{"n_layer": 11, "d_model": 224, "n_experts": 16, "experts_per_token": 1, "d_expert": 288, "d_shared_expert": 0, "activation": "swiglu", "moe_layers": [0, 1, 2, 3, 4, 5, 6, 7, 8, 9, 10], "router_score": "sigmoid", "normalize_top_k": false, "routed_scale": 1.0, "balance_loss": 0.000175, "balance_bias": true, "router_bias": true, "scale_expert_input": true, "init_std_router": 0.0188, "lr_router": 0.000963, "vocab_size": 4096, "norm": "rmsnorm", "norm_eps": 1e-05, "tie_embeddings": false, "optimizer": "soap_variant", "lr": 0.00185, "beta1": 0.95, "beta2": 0.95, "grad_clip": 1.0, "batch_tokens": [32768, 65536, 131072], "seq_len": 256, "train_tokens": 399300000, "steps": 6134, "dataset": "wikipedia_en"}
Below are experts of layer 7 (counted from 0) of a mixture-of-experts language model. Rows are named router (the router's row for the expert), gate (a neuron's input weights, with its number), up (a neuron's input weights, with its number), down (a neuron's output weights, with its number) and show model dimensions 0-223. Each number is 128 + 32 x the weight over its row's rms, rounded and kept within 0 to 255. Numbers have three digits each.
After each expert's rows: a language model's description of what the expert responds to. This comes from a sample of Wikipedia text that the model never trained on.

# expert 11
router:158136147123121146116148136103135186080120126105123072098179170068112153063098122092144092138123100130148140055097092111122112086175153131145123053181197135137117093155165154147108107118137162127168156121077155142094126159116139186186154061157166186116103151198134107141078126156178132131096078176095093170070121075137149142143160065115189137141142122137157046225117125150171139123143063125116104166124118128130158201107137122174194139134117133115136132139108121218102120113101132144178111100154145140121076104090115145163121192097127090094130145141124171144100092151115088113135147131105107132146171181183108091102145131116129117121173112118132159121169109096161164135090
gate0:148143124131071112136133150151130075095086175100100079099139091169134136151150120134089127217175154157120134129180093140151147074126125156110093106161131092071071144131143167204157118189190100103132128137109078074142170124149097163134111108129119165102109114128097136117138051119116119141144127076092106148176079090142160142144146050118149157153016135156143134124137125114100144088140174140119098170077128097191101148130128161144067089132121134163158115211187119116092067052144105070139131077151170150118129128157143171115144124088078117078162126116123150080120101101146122144114110166120101171131171097090136125129169132104124149135102136114177180126182187170110118118145
up0:101093103107207129158126181081109120156173158210087151129110135119111066160137180108154128110129084112177088134114145120056064169143138124088185109088064215112133163137122192079125130144078181132126161153095158161104058096127128144130138134154160120115099081140165084154127098116104131118137161141115111055135137211149153125157126125084095097157073124136064140152117089111165129117162161152167180126121093143118161161086136120107187065124156110126080153112112095088101160142120128158124140098139151097080112090170090165139135103171150081166134098147166148158155169148127142134111156122130156118129098093186115138148147077112153110128141149125114101131028142084180122164140
down0:074140156131124149106126112124089120159159121066140099062106113207136165126142140081174146129119130170095135145165134117098111090165097109197104149172108149091065105118142112124134173109159210159175143183096079137087139117122121072092153114115148082168146178102106098135053125172156120152143065133063091125085113119108142079103136148131115145122173123131144118179110122110138151099136123135145171145110118154156144170141132125100173121072126114167153128092172116174129115128123130167164113098156208156152149090099106121129099095093022115083108104194146190124177111148104139127134077186059149064138118144112111149183152109158175137113074123162112145090099117096166106125071
It responds to: Name pieces after capitals. First letters and early syllables of personal and place names, especially L, La and Phil, e.g. Santa, Lanka, Philip, Ehlers.

# expert 6
router:165119121125117120133073102166132131092206125130108137171143122120164173113103075145092106180145156126134126072167157116129173169106146088174131156099177170195129117133189109153134126089117160120114064083156147117109120103143104121160070139123167118072124126091142093109081126120068152117166140113076158125220162092128143197125092064123122141102136204123163157109151122118143139146073112200122128181143140110216124162167132141129173124108122092092137144136117080152149078146101161127152098102155086148145069126147158169148124196143118149095161142133111181131128041164135163157188097149139052099092165128120133123111167155169201153151152098167122112125123106095165139142140
gate0:105132098075104188105121167118066129062173099120163101106125104190174121095125103159190115059141162157143185078139126130116086173150118171109097145161153145081108129067114133091116087082193182049094145113127114140108130106118126124085123139129157153151080140073130161080078161095102040135099124156178106152175109111084163105093115132115189082142051122182115140153133180129104102154151183094167156168117093155170129155141129126117116144106113175125102162161120105186103113093138212160113132160121137091070125131150153162128175182141141129094100207195124112094142107140132123099147162155166126151162142141115126145176101153083156156113129133139140131139118162116098122137151
up0:109125137085152166189173121205075144157174141098184095116112135188116174099137119110117101139115121191049153093194083167147144148097109079080142126167111160060149097126134085058135099140177100130109136159148114148156150130146118110070183119112097156092098185162124130163161108073150108160084136160099142191106151157128127183126127085082110162099207096065168112140120126087126162155101143099057189128075172093110191147093143134116102066114169124120106136161105098143120125111138185162131190127144098078124153114112136137105139148154130117120144132128147142184133093172088151153104120116112099128155114140121186096147097142194111101148141090081103074127139135107131160152153
down0:151156095087074141177120116129135108139179158151130083141112115144132130132147191134089122141149201065118144173180115137083125144127096075138060179077093121123138240135095097165054109118121111173113153105127109160079141079132108136102146131090117091114142078141096191137100101181142144144134218148107142147108155094171136169091112121134079092152061132178181139152108136107129141159128176136081137111114100141081171136137122108149159121160137121163124144123181117170096107095153255161149084193155153062081148092147109113103154083152070143157149165158166149119151104103157130106112120106111128130129102136131108123094124145134130088169126132107102177153132122113112124187149
It responds to: Infobox field names. Field labels and headings in infoboxes and lists, such as Website, Release date, Geography, Gallery, plus agent-noun endings like param-et-ers, manufactur-er.

# expert 13
router:168129134125162160108156155181116167108135177112126099160121092105184126098132117186140117160189203122095094155113135149119066174109157131120038128109156144161142167131125181158181105091185109144105100084165128097149154156142165118094136099065145121113115141144114137083081156099127123089159136156116114198129080143102157107172170112182116114124163146162149130196153159128149156139120142129145128106158077182079113151082107207100171123149120162171127128122157162117151148123119145114149112136132094093173124162170134120124077133117119130104100166102186125134133089094142104154222176128130174080073166156124166122131199096135130130141137091116153157150187073010130118120096
gate9:125091108095128084170127081155142105193095072174162106087102109187153104143111178134162103107100132125118045078200146086116100105110066121202104130118120168120140123114137174119140158079133073177118124120105140111115148038086136121116106195131138113180109086137108174126184108133166133145110138128159146144153122082105114077168170103099121150089096121163172149166149094122086151140074106077115157143121153144121068119123138144112087159130167203158175191146114120108102059144156144092121132114186133146165124113109214077070100129155172067113102169083175138120113166114125108130115127128163069145142120179129148094098154096140140174117112073094128099133167134120137139115147
up9:091111101105129109176100098110117170132132137161181107133139099131122151160134191159143160116129112132130176218118077118070119173149043091100110172081123130122135171129105150067174132200134108192121180125125124112117152097169110155175145118082104130139129135136118065137164121126038140132150113137091100157159156142120147123149188084094130124134107124121171165151104125163099151190179147127063072154116161150144080155137097168087152168174215117121132171139151125153148133072089102117090121074153116182094087103131147077097088177108153114136109111078170119138117174094102120108133163091120102121129110126089108170164104104155165067121176113126138097167071155058113162114118
down9:113122031134126129145178133154120108140156118125178222109087166089175104169120132099125129125121111135150084194160069139087092067144167097173055190074138158139161202156185125147141161087068135125151131170127118152109139074107144150089098173162142071144150138146080164137159115142144133161125110086095143126107159135108016141098115175181102199092125123159131076141148152143144105104084116141129137111119139149122120158109090154151145125090065132045137116166111099136137130149095153079169108164143135129160136129107147183083085160145121092126126120168123159160168135138079152145110097112152107109130103129122105078066098152140142114134156134135099138084159117101110072175175
It responds to: Connectives and prepositions. Function words and commas linking phrases in running prose, such as and, with, which, to, of, including.

# expert 12
router:129082140084124079080155133090094172198130108082129116163176162147136142119100095160182080126125126108165159066177103144123124196129199094114104100157207121150097121129167098114177108149091096122143108078104123135128090138140120128098114117139167123087072177167140148091047112116189090162143108150106120131130142132130152124127045142091155167127169102132166072089130149115093134133182112146205094144092104136106110163117133149071150143110176113138134103164168106138170166136095163087144160099115114183109094125088162124159020179151076054128123198133146142159138083119120112112137098117108112104112137150138093067148180131110129113156141143111163142186155089094111136125146
gate10:127082144073209123131136174140100122134095109156158101104151131099100094143112140131128131103137175163129094146199144110108159134174129058184096095129119164121112082159142121160101183145032110099140090166126164126170071162139162153141164148159063159140142126113145159116121113096155190193123135111103116156158145114176148127115156148193162122139119105096194106108110099080172086157178116125109136157155057113074100182107134141107106153171139120146141130083161114162124067113118108126124131145102138172077134138094182160150143179139117104125095200145117112092144175129171072107181140146068147182091102126140136128158091165153183124060156118159105122111073108141053106161099
up10:146170159121069112164149087137109182143170181123147130090082142116149104142161126137117158125103146120152183157064105178165081152102165169042103196154082154077133163111149139139075109119200098107162107144092109148125188098118076145148085127105160090095191082129099081080150121158155134128118133107165134062138108160156148169132136113161126138071164141100072119156169133088146116129091102102163124114111155128173159028141127148204134093134102148099110159192141134135158166149145120135128112126115095147145142109167172080117136113161150107103138112107128173161099177166120117188151121156120132150146116154053106138177143047076091132193128097168156119128120124091114118159087
down10:187073163116078120150172123072060121177171104188171108149161130100159115126114180142150131115161121107108182130128134097052150135157133081048104098057074139135136128140154147075136147099082165099160102073096198094137167167130099156124090173157091130119135105132124127074146181162140094134149078135125132137132091145117102113159059144110065151055118141098105177128150152119091120110113093095163152123088133132116180126101126172123162146132155175114085107125149152102115191122116119180201132157110082134175156132162154217110121151113076154132146171143137120167167097110121181143121126168150106144135098123133111146153081164150188152128099132146068125122101088063153147128146
It responds to: Mid-word vowel pieces. Short vowel-heavy fragments inside or ending names and words, often Spanish, Italian or Indian ones, e.g. Sebast-i-án, Becer-ra, Resur-re-ction.

# expert 14
router:157069146111115123109149098151079143124123102164140127138163152130158118075101177227162087175175191135181097166107103100052116128068144111112100123159121146189142186143078135128163099117135109143137092155154065141143156140212124106114144107081119157156113105134098108105132089097163129088181120193079132158124136171138180145143133128120094123107131176142181134154034127154111152110207146188131056132091165141129109126109090127117197124139103110147113115127109109188112169095119124131110112104117158115135111167169120116141118174103117101195135126145136126176145080097096110192146144153066067122104166102132125144153187122095121174109165161154116174101135136066159157129131
gate0:125149149164100174120154109140217127101108184114114099139113099129100117092210075144092186142152124180096145055120171160112145102172116140116156137120155135137102143102115132153133215106143122148128136098109080108207090172115080139157109100129090048151163170175108091172130152121150143068122140070160112138107183118105119063142109168140152160110148089115121173104160092215117113121139090129147067130126087098066139155142162137142131140099110160105166152142129119123090119100150176073118174111138190137147174123105194101131106148137175144196158162182134140105150115134161121108084100056141116089109126162137150132104136117184086136122111131080127105133141139102126069197153
up0:101139134052155066121136199169096126154151124170144092134098155078119164142115168166090128104194098129150120171196167149118135126143104169061157122097131157109166107174120133112114115142128180133132092049082131174106061123145196084132145170078123081117104077130147183140115106107129132196110131102127096112111143161112098161162166153124128117097142103156074073123181111095199172121171110104149153115115129121121120120136166087175124142085136145106127126100197173096080109189150112094125100140135059169135112164166129113158151159178142162099087144085162099138152149117121126124073180091181087117128082194151116147146132136132142172160064112147115128109182158111119166091156
down0:125177134136112129107146120147156155125075106163143154138107110091117136120229108106118113126196083208061113045174140154077142133140119115109148142137158156107183000146117116158133176111125111127105113074192118182169093143145147095187135114115186123103119126147141104166122169166149157115110168084133128122083136115134115112137139080098147129117170075101143093103143133147185139103152126072115158156119090126108101118143154127104099105151111115157150109138171150109032112072117148097166135075110130122108087155117121107128101145130202140158130185155137169133106104110153147156094178087157132094100107087137159120071127130169126148141105134080110144133150126149148078164126
It responds to: Determiners and possessives. Articles and possessive determiners after prepositions, such as the, a, his, its, their, several, and possessive 's.

# expert 2
router:142090090060105191135089099098100103124219086153119152098182174120131108153130111169132088114167050172155093124166096083130017122127140114155118147076151130185179092123110136102136137211097153131126154119137105120157111126120111142149126146088143115169108149143093094109133143165173138125182158137125127166129104138085116094156142108151156127056150104180099123134142091090106125153074140132204130149177173105181115158099107129069146092163169129135127105121144150130113106110149192180215110140077129179054103133197122087113132135139060097084106149096157174158165100105138114156086179102126158118119154101129132140184157120128160117117099079144149147125127130124162119105122
gate9:120097089156156098107167141097124149169093155118116111128148128130099124115181143116113094053121135161156097147098141113103118132129050129172112108074154108118124037139145085138172163134195113147081189111135117150138153134076108117087138142119159143104133183113129079125153162143078128129212097098129116083134135156116181172137157179110093169120111145203110149119156091104069133129171089090119201097186153100129184153135156095157174159171107102189118136116143131137158184119146144101155094158201112169113113154148110123196153136156177126145068108080129135137142089149149139134137148129084165192136088118091192170136140091167107127187048140141089109117111078132142142137083
up9:145129160163110178134131071091092107150117120165151166158111106135120132085088134154135166120096131094145080137118160126140067145167093097134122145162139122116113108163135193155175138121098103183138162113074148116111078116165121076136128127100150178117112170080183175074150105087197164104091124129112131189100174135126147173081106103163124138116105097085119165125106145110135129109166155114156161119151116154082154137173116204129095059092156167021095246198139118155110167164150119079148145108146111111107147134114169160108184082153166157162154099136128114165116105100150088092117118125187104159187134140095091115148168109115103149096144209154114108086132170136117132148151
down9:083101171126118109083163067084149182088185101093149113120132114123112141157110148099137086138184078114140088103129105107071125111142132076178143098125154093086101162102134154151151101113153076104164088185109116125044049144096101142121147098150170104106159092099101119097187074153082123165161101145163097216108133116096101142158141095133127109132139091124150193123134094130137143078127104088146133137140148120109090218123131128151080144134138096152130109140101080127115204104113090145123160084164082181125072081116149095103155157067164144122085106099166103104095173163143123178098139074134144108100087106182140115180125147157103088137163126149132109150156095122091076197100
It responds to: Places, institutions, separators. Place and institution words after in, of, or the (University, School, Stadium, near, along), plus commas, semicolons and pipes in lists and tables.

# expert 4
router:151146127082088135129112158192147144066110107122118090083161140161131126106122154180113167150133139121125094131103139086110114108177173111090085160127148130102157076169125149199144092137096142178099073125130160148186117154117142176160093152130126130149054120183119136139186141048142112061153134144124099106119159166158125124149142072110111097076150084177234167144141093108092164135104066096131097096095159146150125099068092218111136136130113168139141148139135094126155121126143098119193139157154134119126183128170179110090105140117131073113136114133197128183123091106148064100113152135077138148138161185108175096099173163082145117134154119098120163091166107072085162111149
gate0:106187129147125134085108114153117113109138118141114155099155135129131149095097117122145120097130127147128121086115133063075162126177185173138158145122133107109104123156125120130109114140093110107121153042116114160132129189096102146107119144092146118190158135080185101166175144149072113140229116082094132133132082094165113210111128099072080180121131098120126092175117151087114144083107102123107104122143115116124115135154152175158126166106088121113059179198072142097163161127092092157169109175146119107100167162090131091156081175161064127111181150154114129182118155080112118118073147135171163157170108147090125093026153111087143135135075139129144085110168156120185098102197
up0:132127130122113147120150137108164171073130113127180146082076145120183090129173136068191155171105078137139148118096150198163137093088140045113172072155144149104120157128113125115149199141173134182124127153165140109135146120144135173095142137140135152041131128102123105129130143146175163130065114112171120064150106141197160122166123147143180120089077138086124190130086160103072101055126142081143199154177155128127075110169145097127092147149107151096163131151149130133100139178084138068105145168094162140124113111182058146121131086147137120151061097175084135121108120183155117133187097118157071113127179138116145141095108129141150110097151128146095122148126099081125135155054
down0:131120145111139122093169169126128100122096155169103090185104145080135190098107155153091105090136124103126131158082112090136119181138094111109149165095119206091140126106171115113175115120119112078171100114131176108141140125124111157090122124152119120087129136090135114086156121079079185162138134104109134132096095086125040153184140131126128124068136231087090163061107167157129124106108123118109123088150113119121074137107149128087135078171097133200191131094113173165109108201131134163170132083131160152095166105149107105076090103134147051104133160139161105157082141056105151135147139141167154071064100173100135095138121071167139077141167142138154161106131135132056082118091
It responds to: Word-initial stems. Opening fragments of longer words split into pieces, such as cont, sp, res, ex-pl(ored), dec(lared), usually after a, the, to.

# expert 10
router:123054111124125087187132117166096116137148156078136108107104166102171151110124174154152151128148109126117122142141074123117103118184144129149117120122105189114206150167145170129147141104106089128138091103145201154116120129145123173079112191138163157163102125125108138112141133131133114110136116124049110161131172132113165126139159067124144098079138194104141145110055141110091123163091113185194103118148151169154129173064111221124162074104118146193159095157211123129099142137148128086138112114161168123122152134169156206104090169159114134128131089140148136199089093139153101101113210204145143130167154136138124131142183206130150135127138135069159147090150112068160127109139
gate0:090009103155141139129108120129107074144183160110182165101108158129131133071129148159138148154151107107149169166157060120058164143112150106206093085133109129105120077133154152107153164140149105153112159148133157102143145093095157119132198153127194124144144183087118085123156177184115136193136196120098142187123141196150089114129148153080162121170067131076161142142091073151091173140148108177143094145169101166112143125132085170098141103129142127153134105122115120153086121108144147100176151177144153095160125142161098113156068173152214133094097138096131147102119092183105125111140173157109134118154094124110108170112152176100157162174152133107130168143190122096159118087125
up0:115090177153123119106104132044061098123143157130171107082144173144099129152121100151118125152177108127156173159211148097085130103172145125171095064070119151123121089115074144119109142179112178157119157129136164133132105111110126126137141195117160155150149086122189120103148168145137084205187197142112148114156165161169114128112148078129140118111103140070125131121156093115106163100140142106137052140134124119156118124170189131133106159161152121106173091156111159122074133133106112182135165187150128141171126181151158127192113141164153166133144170149131129100119109069090104038102185097149057132075082153092111183127097192111099106156115145075121135144087088149135099160131
down0:134123126141148149128179104094127116118135221097140103109164136174128083135127126179130117106119162166184152209126110170089120141124180139143182075180162121186155126114184141137095128101150070098098142067126100126105104052103194086146132089114114158129168128154109070154112168091117150144113104113107144179124090122174123142133112096124075098081129153068074113101134078110167095214148118079094199132129146126131134141099154135122108088138112115152145165137160151115091179136128170151146178132130103084112137088150125182162057101098107154163044088125114154151130128121186153079160084127131120152076074100173110146117156165126144076102136132129149122135199190123147110125158
It responds to: Verbs and inflections. Auxiliary and main verbs such as was, were, been, became, released, plus plural or past suffixes completing words like review-s, fil-ed.

# expert 0
router:136151169107175114122153152092138165093145078147121100160109114113107125069161129162126126132125144151183133091063084127043026135094136084153128136132129145102134054111110089101090085078143146128108138071093155162153164148142068100144135123107131117109137106114112102114105143105097104168104145087130137166096083150090128165140117152132132119109126163136169106143078139114120155126181155158165184125133127110131120153166084173089136127073167149131101091173147159113101097095116159154165159103086142095144106163117116111100131116197128122133144124165113137150049127183168102141070138125151166126147137213143133117149167255104204193154101136123194150080099137081132110091151
gate9:168151096085119186105125133194150186117116100079116123090123166162127144124121102128113147147110141176132076117100103067082117096095159095114060160089068102162133151112081110131163100087114136121113129187074163101169154152090113161163160104105106151127127119126120091165077104077095125150157111147198145167128136185133098126174158133159154135124128175159156098161128166071128167092191115141078169140093110098076155093157147141100113085118051104085107107075147160198104087148186175081154099086130132150172148113108123157163160159195089125112103131059143104115124090172123167169136129128131100117165137147140158167100099181086127153160178170168110105086143091177144102131113
up9:122143142121170132066106142138159195116155150157101162111125170145073146093062157138129130158073172135109131123075084120137098158133114068135147212132130169152151180123063100134104173164159138076153092094157109112156086143108134109172112198179107134178094140165177139106159134105112085185109100110116155134125121150156108167121124118127102114110115167155094064163122108133121092115164129124111121112151141101136139151100050119129072088112100081091143151066170148102129088153173160084111093102078133146135115122099141182104106138143100163080123104104168129119174146159078123142095149100163076176151164044145086193079158160094171140081139138153054106100113148090144107096074
down9:086104090140170121126160138126107107149135116167139110148113093086106101133150134109111124150122167122115117147135164135154154161161147158179133124148102116113122125139150126095111157187094124118070134174092164124075143121050170142124125187045166093137163134098122085183139152138082099155116129119186105133113092140091113107146139136176078147137137132126080161124115102102168136161117063099159130164111079119143170074152107166167114088118122131112091109165137150117103085096126138112143100121157138084117133147102030092140097109134108121113179069104190089091125154122093170048119123091153180133088201214042067170106110211120163132155111105153186074114106177184126140134143
It responds to: Numeric table cells. Numbers and blank cells inside wiki tables, usually right after a pipe, e.g. sports stats like 0, 10, 28, plus dashes.

# expert 1
router:149168169123108131120121115091111188075153138170121098142140100132124127178132081154148118174178162115088189163179110116104138127146134094169103112133152175140161132094161172097175156125139097110111095109164113116126112128112049156230153183111125090108077178156084100136135119078122166168190063206112138176175091104077190108162141143146124127120170109132163112114109113071116175131153109217168142125122151141108117145095084160152173149161181101107123094118116123148112148091123108136177112140094136117184101126190094119125101161101156111154109130108141143153139079146095065120163160122158150098094145136106137090215164172151170152171194116129133101104139146111185164123127
gate9:117112138077126091125126104111075204143119076133163120124142188203092066110189103078113092116074144130105116158063137088062113088097055114090097160137103103134094084080177178063144097096111116105114146121172112142155224116131156136157155114086158180154117084137110118103087147103122118152143095144204096082205136129145099115148090105080092165066069146128129143115129165151135165136117127088191150139135087151150142109129076154155166129130133114117112151123123110163178073126112145098192145065098113150146138133102121134100125087119120116182141138155128138172084088181141132134110154147167142116133151118096098088139153118140097111105102095153101063106171144164155171093100
up9:116146123164114151187127100088110151235154152150106151144156092107137146180143082155127158122134157115091161102164141122139128134139095161135127137146186142099175104155074080114170139178123098171168157144084125165095006160176132165128152106208126076054194097126131140186109141136093087123110141121079145175118100177157101146093113117195146164148112149105080145135118121132144111110058113134138113089159137129119147153127094072150125084157125094102117157161177134128083153081213068127121126156143096128130113107123163170136156125166150098115101100102177200099105151166106129106169093163155141113115109128141151152144126093141130143159175084140165181155122120131174104175175
down9:126161167107137095154076107100098151170142113094115087162122143114145147100115066097148117179161119177113156132075110087079145133029117158133128168129159127131089068141121149087159124104071110166156142184135142185120069158137131113102101156170120098152117131095152176162145154149158112143072172160067067169157157144175137105117104131133105100111126165108110129171120131085167098121122094072142116201095190108115085099170141202117133109116101164110147106141150088163075106125154089147141125101094124103078122091101138092117112114147117142139122172100101098079168168149101074142159200152153163126094085121173142160119139076099175087153082197105123048096086109163108100153122
It responds to: Years and numbers after separators. Spaces, colons and dashes right before numbers, and the century piece of years such as 19 in 1925 or 20 in 2012.